config.toml
vocab_size = 14945
qk_norm = false
tie_embeddings = true
parallel_block = false
init = "normal"
init_std_up = 0.0221
grad_clip = 1.0
warmup_steps = 244
decay_shape = "linear"
batch_tokens = 131072
seq_len = 1024
steps = 3676
dataset = "wikipedia_en"
Below are experts of layer 4 (counted from 0) of a mixture-of-experts language model. Rows are named router (the router's row for the expert) and show model dimensions 0-255. Each number is 128 + 32 x the weight over its row's rms, rounded and kept within 0 to 255. Numbers have three digits each.
After each expert's rows: a language model's description of what the expert responds to; "comes after" lists some tokens at least twice as common just before its tokens as in all text. This comes from a sample of Wikipedia text that the model never trained on. Tokens count by the router's weight.

# expert 36
router:131116180149169137090148106139085063122104133122130079109115171184127106080095104108108137119156123077167152153116090087105104214173191120129092149137131167120204176192135128130109101154185120070092179103130185122134159151074084133158101198121095121151131117159155128143098089090076104156087163118149165135145090146092132115129122125093131126166159068191137147179114108099111139157192074179117149072165128120119101081156122087114078092127128088151126120164098175134109142091118167120141191106103087096080046082065110164147106119204112138118113146117141100151116130177114121091104102113154073149128114093167134149110109158171123181135140117173111140120143190118111089191130156116064096097129155096147104102124122134099101168130099140130169166157116140170128193185147126
Category and unit nouns. Units and labeling nouns in lists and tables, such as km, kg, class, team, track, Form, District, Episode.
comes after: ",", "-", ";", " -", " –", "|"

# expert 41
router:105097140131198145126081103088159149104079151088146095129067160165093128111110138082148117142176115135150167163140048083070142131116148136130146148158115113159145178129090132145118123134103194123159164147163163110133127168097129179195084173142094054140157106146088121172123055101079130172085138111128131142203123133086139147140133121143102095119123082174183130152155049130153154121156145165154170081157099126084175135151182098084097113115178094095110115168182100127120120127050202106109111149127107151076125110125112138117144109168114097111107094092103108186141099079097100109094105152167096113139137142136149093121078145158136191115089090166115142154149169087100118152181123086078146137139113103194134132188094180150138127139104131214168187112093124113103150169132108
Spaces before numbers. Space tokens before numbers in vote and score tables, the piece ad in nomadic and ladies, and adverbs like about, than, only.
comes after: " |", ":", " in", " more", " April", " is"

# expert 34
router:153121108160155098117128092142149086111110156136155105129171162144071129125132117135088165136166160144169172158090151145126140208136139166118125083154119208163148148163128106170077070105088150124115161084182165110153172186089091085114060142100091115127123138146143113138160088113106159100113148134158122107145095115106171140129159120114099143165097136171117106168133118062102159155179130164097112150156141087109110166142082112106163098107202094144086155181140140124079114108129198173132149120072069137086049109070155123191125157186158104149075129064134118139109116160107077128107073112157061094098119079162130135053087157147117137156116116144099174164127173104116149135117171141051150089115162132178078126157097167136130110062116093141090162107132176151118118160170102
Coordinating conjunctions. Clause-linking words such as and, from, or, but, while, after a comma or noun, joining actions or phrases, e.g. "fought... and joined".
comes after: ",", "\"", ")", "),", "\",", "ers"

# expert 14
router:053139137168136147117097096083112104108098196123115082009107151171121139145117144153141203099108154098115139160145079139131167141188139120158129110129118149196152096163178148157149133107184113068128192157121133121167137122050137119154079113074093116145122166134144091173124136082087071173119181122133077080160092146100129143170111107091113115174160107112124153127136106114115159170170067218136161130181043090106105144146140125139147095126150142107119117132154132094102124090142138105105170143151099152124093099071104167120132131133104156219129144157148135115090071129162138139167112126173098148154126134106131098118135163149141175123171124181097134138117160147104086107124157120070165067144100060110131080139150139099156133072080119126162175137073175159096123144102141
Abstract nouns, section headings. Abstract or generic nouns such as position, role, information, name, and heading words like Composition, Views, often followed by of.
comes after: " the", "-", " a", "==", "|", " The"

# expert 4
router:129189175124188116096147140145147110124121090118084097079081134149162132106087111078131183099161132127126120176112084095096095169103175180160145151118117096163168168118112103146111185142146139090087149152130207121123132143034087126135089097130114124082149134155133124131125149123157071169110140137184169136164115146063156134093177143142081105198082096120147078134100108125096099166212172198129119097157084132110120128180136140160097114120150104173105161141128133137142112066174102129144171085055085106078124126083071126102126102122103163106109134092144120086162157169128089127121130138142072107114164106140110120125118179173154143132053052151096175172117153117135094111159085177074142132127167082168170096160102143172159131131112131138142141144168137171087204145107119
Foreign name fragments. Mid-word pieces of non-English proper names, often right after a capital letter like K, M or T, such as Sz-end-y, K-rang, Ta-ito.
comes after: " K", " M", " T", " P", " S", " F"

# expert 28
router:120144106119161132133084156120098115154088102110091136110134132122138116129143138095122166177146157104194140147144044103083134165106102179122133134156088125096150133161132145194130149119123191126110186152147172101208165170108060108126064108096097121153153117147115093125139129105103117152113196095146137073167096110116185102168195150118049085130131122124114151109163098117140148199150146231076155101159070127083124157179115145118143097141141078135060105184105166125097117063142119111083158124105124112109123144084127155144081112167129169131110140077185150119091105131157135126131105180134057078109143152103131100088080130106116186107125110208137166124142173097076094152184168145077106089184165110182144079142103121139123161141093140184115129113119157109115111132141120
Year digits. Digits inside four-digit years, especially the second digit after 1, as in 1950, 1880s, 2009; sometimes measurements like 180 cm.
comes after: "1", "9", "2", "0", " in", "8"

# expert 62
router:062159190128158126130106110125065105127121133134142090100085145088146148085113077050142162104138143139181123163133114080121098168133180167129104134165078128134162149138178125189133151100155161071156123138154150095157132121049086119174059115112087086107143113165161067120119157139143093161116127147209145072155101175125163117139164137125101054180119116144096106100115105130122152168159169204151096100181056121089106147182131158130141077118120126172129126170133141132136108080109118103076139135062149095098082110091148112158095159179168144127141195089159158086134120122189143131126095128110065135072121132081141098110156159146142150100103096142169129120106172162108071104147189154088071131137102093172154091148117182170162110149106159110166114139123173127116175146129140
Syllables after initial consonant. The vowel-led second piece of a word split after its first consonant, such as p-ony, Sc-ream, m-un-itions, W-alk-er.
comes after: " P", " M", " F", " C", " p", "M"

# expert 56
router:115156123143184134075099168121147085105099079069140067059093124139116137096201068102085163138207160121152184142158102114117119103096164147110137172204142126127185141160132106146142131126156117138110182067118194066128129163112104108128094152111099148130161173180078150140176130104123125126114145074142161165104128143114155143112165135117075111097136078105139141138155130095115144094176086166124131048170119094107131146134210112137113098133159094126071143117124130113075157107096181142129166077061135176033108149105131153137107138112127150165119169126128129114205105141110094161122114127155079112124135134136123118134140201115129147121096070145072143141187139084090159188145147114074129161127125058119106100127045144150090132148144142142141169151149142160131178124164170
Possessive s, title words. The s after an apostrophe in possessives (Portugal's, the Czar's), plus small words inside song, book and album titles.
comes after: "'", " of", "’", "s", "in", " on"

# expert 17
router:068171124085152134153116121166080077106132140146100122025066188116130100127130150124139163145131142134182119124168082115117079146117135149102077117158097182177163167163132151182146097131132148039056175136113119080128133149077076146167104128139080132178152059119097143126145132207116124182118132095141149100132114155109112131159157120141077115155128087120127142138119084101140113150180125182075082084160089109068112111146154092104157073160071065162121127155103124077131178087077142073143108164132137169146095128066151121146146173178121127109118139138150132173110149197159091103124074135119057087134156116144106138108163156128139119113127124204153153118161135130129127128139173177109095129150132080182143081183138129132134123150075142121137133142115144171148194188146145
Adjectives after articles. Descriptive adjectives and noun or word starts right after a, an or the, such as new, large, clear, un-, quality.
comes after: " a", " the", " an", " and", " d", " p"

# expert 29
router:144100160152119119155065160112118165142107148074158072101098130142103111164137147077080167146173190130117132178183070113103114169107108108120081122141121166176139165131103132177143158127106176123097199131125146079188164181108130118159107140090127132145156086131171127169119143070113095130125161082184098085130132076115159136125167114130129122110129127109122100135175061117100057135153133173071086147151074084080103142139165097058116118142127102109104091099160130122101128108134126150127139190147165117120104113077130119141122163191079124111074165134126131139130074120169107177156119160160061145138141107175149125119121189185145167148144056136159113188161146122123072136167155129083067094102132065140152030155102142179173115127081142164100139132107132148098195165134141
Determiners and relative pronouns. Function words such as that, which, this, one, first, same, such, introducing clauses or coming after the or in.
comes after: " the", " a", " one", " of", ",", " The"

# expert 7
router:073138133137167100086117099165166121132107118088128130101111127153092114101152102157075180146164109132147127135123093072060153145139150176093079151171096185151207128206142142142140120122162188110129162127126117127099147172076097138140077193141144125142122171149130124097118080156099101123072190082085146081118079134118118103132174142082124134128128086147176163160142106146122134192199164164090132070192078108084166147118125149126142100167137110098147090122125148116105153084124149117145203103134159118078113096093096144149127124138125131123071162125148129129126090118164097135117046120133050090136166082150078160076102175157103177130082083179156142158171127096062115129109135175062135129161165112159158109122091108153095168139120182146099177143117138128160197157147159
Word-initial consonant pieces. First consonant piece of a longer word, often lowercase after "the" or "of" or starting a surname, such as b(ristle), c(aves), Sch(affer).
comes after: " the", " of", ":", " a", " and", " The"

# expert 54
router:078114089122194162149101095139076139144093174080172132062108150143123114152132118116130185089206159093146155154099080103119134181113142152137103102122095175174193158118119115118153185140149147098097107106163165100169155121113076121133092140086090108090129151120170106092127096138070128165103177123180120125107081117151174125117142160139116129149138166117117133142133121079110121155177137151105123132187079073137143190119114078057131117102117095140093094151133134101136152090099156136110134138141152112079090118090104178159065161170099144169159157132158151133146134140164078134147103213184049148147108074161140086110113173115102200104151098157139224137127127113126123178147145177093138068160094101180131115173081110136142108116115175112132141103079138132075166200097107
Sentence-opening words. First words of sentences and clauses in narrative prose, e.g. The, He, In, However, But, They, During, although.
comes after: ".", "\n", ",", ").", " that", "\"."

# expert 24
router:109146170138187130133095158114137130126088140117127099104151142134154175098126165115118160123205145022164136157128101103051186183154121143113095144172105123143199143166145137123129117138135153070089161095140158056135151110116124125153137153149111095090154112136129110159133104138122122133146149103130174077078120105118166165155121165125112075165079071204102143134129137097070109184177167183123101114146118118104111095109137119078151074126128098143119131104098145126097139100081158113135120155077158131096107064063165101179070133186154151136067188121118089151097104130173085137123058121125122166075118069088131101131123128140128162121100091166152162122138185136114096135199179162062127080115098114176124065163078104109128186105123109163165146185091142125134158159096144
Word-initial letters and articles. Single letters or articles starting a word after hyphens, quotes or parentheses, e.g. "a" in port-a-potty, "an", "I", year digits.
comes after: "-", " ", " (", " \"", "/", " as"

# expert 39
router:122175148131148164118088128096153166117111115121128082077112154094151134116136153159152174097172131064175141139112136103054133162152139151165117129162074141132228148148115123118143107092158162077119167132145130081171162112111141101126089126065103097153127151112083080161178077154087178183141135097109133076097120072094177153173121133103114056137129069211105110153124133053110129205164141194146140107130116081103141138197141110117172093132142081119091139139073077127120158090115189123101140127128117123088104062049145148180095127165118147129142128133136180164083139106107129182103127130159091088157085112160130130135116153155128164151098103201154129127122154161116105157168126146095080092115175086170166104152099130094119152093143097159120162141132105166131162133057110
Fragments after punctuation. Single letters or digits starting a word after an opening quote, bracket or hyphen, like "m-ay, car-p-enter, (11 train), −190; also taxobox words.
comes after: " (", "-", " \"", "'", "/", " un"

# expert 58
router:051135117104179166123057121175112115134123147084140142099106161149122137145156132065137167171182187103128156165123071087130132194062118124145097144127070140106191155156132115164118131125120130096112162147130128074148190141111123143135087102051105105164164123131168128140121074148088146162159145086164143165104134142079177127114154112137090093097112156126090130119171095052133180110168129162135162108193107115150140157171152083074154059107100037121062120182176133086087128072099162128080127129130092107059137077086109189140101147115149137113151140085158204107149142145161098133125126178172124107134127081174145126098146161137153157136127081164131158115142155103142130164130116132108127107163131103181103115156068157116114180058107154100146129107136117147125196127139120
Sentence-initial connectives. Temporal and discourse connectives opening a sentence or clause, such as In, After, On, However, During, Prior to, Besides.
comes after: ".", ",", "\n", " and", " due", " According"

# expert 21
router:099147110088136106177106096158063069118115129113133132076112182135112130092108125109143147127153113129164143140129142108105130125153128141090069113158098175178210155206170154172148123133174138073104160129162131115134136136059120140174056154118127096133124143135095144110118172174067084198099168070096130069119087176123147164129175152122077079097125103149172174118155154108111098141172100190115138098191098119087160146123099127141112106106144126112131080142123162087063117059119153105129170153135156182103079102114130147177145159150121120097159203139091161120134091116142119119135075137102070113158133099088138137070127131116094140142139121220146189114174126116115088113130138156113113098177179077172092100095158116113112135122075173172089150183090129136120188176145121
Word-initial prefixes. Opening pieces of lowercase words after articles or prepositions, like en, inter, post, dis, cour, accommod, snow, giving courage or accommodation.
comes after: " the", " a", " of", " and", " an", " The"

# expert 47
router:056123133149137109139067118161142130128131104084150147098105158165081145193128113122123155139162140110190099163169075089114102161081146168187079094153138106153197145182098145167088156076129150103104220136142175083132173148100136107144053125084098123147126156122146148155138096150146113183145175033115162072159098119099118140170133100119107107189086107126141152149155063076143105141169127170136171108154079143069125134132184089131128092157121100108114127151131104110075110130180121105109197149150184119083113089072140134160155148138101174135092083168143150139117115124105132125063135153176069108108184122131102064094145177108120131166110104165154134133095141164104131119148144165080109088122108113153144086108075106103190180151081125168111160136121152135100180136122125
Ordinals and position words. Position, order and direction nouns after the, such as first, latter, top, next, north, south, as in "to the south of".
comes after: " the", " The", " N", "The", "N", " E"

# expert 55
router:093170143104174169121137121105140122214094108055141108108091185105130147117109148073124120102176104128153146080178124101110162148109151138128133139207143126138198133134139104183134144139134185105138148118071154055188157113108073123122096121124076132151173111228136121115111125131125112155085135128088173083139061085104181134121123136160090098120125107128188123153174102119115111157180136200139172095128090142107099138132159113052113072110095107115093132152149118149097129105129135129095161093149142132131109080046133166128136167153141201136138113090128111122173133130123119163126058178187093142148120131137083079116093126108109126094093101146095107132147189126128087166175109169082133079154193110217171092161085100121150126128111190182111136131142142113133174138117128
Zero digits and sh. Zero digits inside years and dates like 2014 and 1972, plus "sh"-type pieces in transliterated names, such as Bakhsh, Ishq, Bolshoi.
comes after: "2", "1", "0", " In", " R", " N"

# expert 1
router:094140147178212088096102109107136128155133103112112121109099172165100139113148098138094160180191124146108166123088065108068136164136148134092102118182076176160185109164132125118133112139122143107134178109112107140130099195095064144139121149149109099186141142128135144129134073099127111150094149067116161085119072100082136107121127122093115143150120088166182214143179086091065152158220132151096116053169059094080160113144145130084179091127144103140121107162117152132091139115103191129143169097123149120090094083103139147144112131141123134198102170121154103131135088126149115119127079120137075090106190127180083139106063176150143174087114107162128131163142164115071130102145158143088141086111183114151171092143075108110102169122125140155142208106115110147131180140113141
Capital initial letters. Single capital-letter tokens starting a name, abbreviation or team code, often after a pipe, hyphen or colon, such as B(reda), D, U.S.
comes after: " ", ":", "-", ";", " (", "|"

# expert 16
router:116129159161188088161119104143107109180099127076134084110125150151109121102118108132071151124148133112163104138110073056067147187157196130112107134145137167144154181185136121143143089124149190083101180120106167109165138143092102131168060180113091095121134122172133155144114108114072144177051159099122167125180108119093120122131128125086078124138101100180153162172152111105088119175199065181115142084177135116092123116138119101106124071096155068133096110140131144143099131081103150131136185124104143108056072106059125116144081123183142148113144143103153080156145140195129144092097086128162083143162141130144088169108107143176131144078127084183106146110190184117083105142145136106075120091128153098160100113154091136118165152084150140171120177152158165155172181157136108
Pronouns, parentheses, table spacing. Object pronouns and possessives (him, them, her, its), opening parentheses in lists and road or unit names, and table-cell spacing before numbers.
comes after: " |", " of", " at", " in", " to", " from"

# expert 33
router:085140129118202095141127127147122088134075148105157104111129161158129114098078117113146121092154147093190163129089082094089136212180150122110063127174074151148208128173122126136133089137190116072115173110141173099156160153079087068183118208103101127162137151190128133136127102142086111187116167120126155147133147078097120111129160134134126113127132103139138129164136113082106117139190062181153115096170138122130142109133130084087104099087176110156148087118141165082111094126103171134103164111089115110101084076091113190160100113188103129141111152076123105107152157164164158087109117114145072152127126099108103119126132143169159147130137125174137169103118171124108068179168147110066122105139158085137116109164080136065158132132110150126151222163098132128141234124137110
Table cell openings. First word of a table cell or list item after a pipe, comma or semicolon, such as names, country codes FRA, None, Free, Spacewatch.
comes after: " |", " (", ";", ",", ":", "|"

# expert 8
router:124173172210161132158126140169058132159126135095121113086087152143109182096152098136127167129158152123166160122131132135113105166151148154125129104220150182181120115194115129144147100160152125124140183100095142111140112175115057174154094148068116039138156092158110138121122115145096128127066137126102125103136078098087180152146105130117086126123120131106150164162112112080093106132146139172145105089125116071091124178129073132087144092139119109119077150097128144122119155086122147144129148176090144184076097124097105099206107154144165082108137127107169121157158083160134162069166092167151061132102135143101139126102143219158097126069097069178095169134161165086112133091125173096065153115073153065185146126144125153087110123091130091133066153131097165145157142159115156
Determiners and conjunctions. Articles, possessives and conjunctions such as the, a, their, and, usually after prepositions, plus colons after infobox field names.
comes after: " in", " of", " for", " on", " to", " during"

# expert 19
router:085119177176170145126123100100135074119151127151121070106123130188147153111170118129119144089164143119126103116185099153127142092139138125109117096125141172199154206192162110192141100104164154095133195136131149144161123123044142100214127158129083071144116082156159147074120133145097048157075147136154160149106049112089144152163154139094109153143121121117138131150156070165059171193162111216101157097151062069105099112138098147110104132112142132109108152108168130099069097091138153118147174113091117081079067104097108101158156121197120098146122129143130128146093086140098097128146075175160110133166162093112119135063109119126148171120150130183122131136182163107105133152125142120123123095124160099140127053128109145102150154141091177150120119063136127136124154143149070
Topic head nouns. Common nouns naming the article's subject after "the" or "a", such as album, film, team, species, club, song.
comes after: " the", " a", " The", " first", "The", " second"

# expert 3
router:098165176149176122098160113097159129108138093134128100071129159129130118129139152124129157132146205116171134146147041069080141142102134139152096106209085146130172142136112119190162097097124201100122167115137164097157107148093108152145041108107083106144147128133110147118109136093121115115108179122117184074132128100116150141115121146093020134128081129134149201099145090072091146169186124198128091132176099108074171149156186130095175104110104072150084157135119124084101119089134143104132159141112105135114120091110133126135151115140125128104078131123193077158134119182142126137144079149210116126086139127142094120085103180163154126103149114148107160150133193157081151138176142148124127112182186126149126065177077096092149133157108159160117140130139197138103146106052100
Date digits, US places. First digits of days and years in dates, such as March 1, 1966 or 2016, plus US state and city name words like York, Angeles, California.
comes after: " ", " New", "–", " U", " R", " ("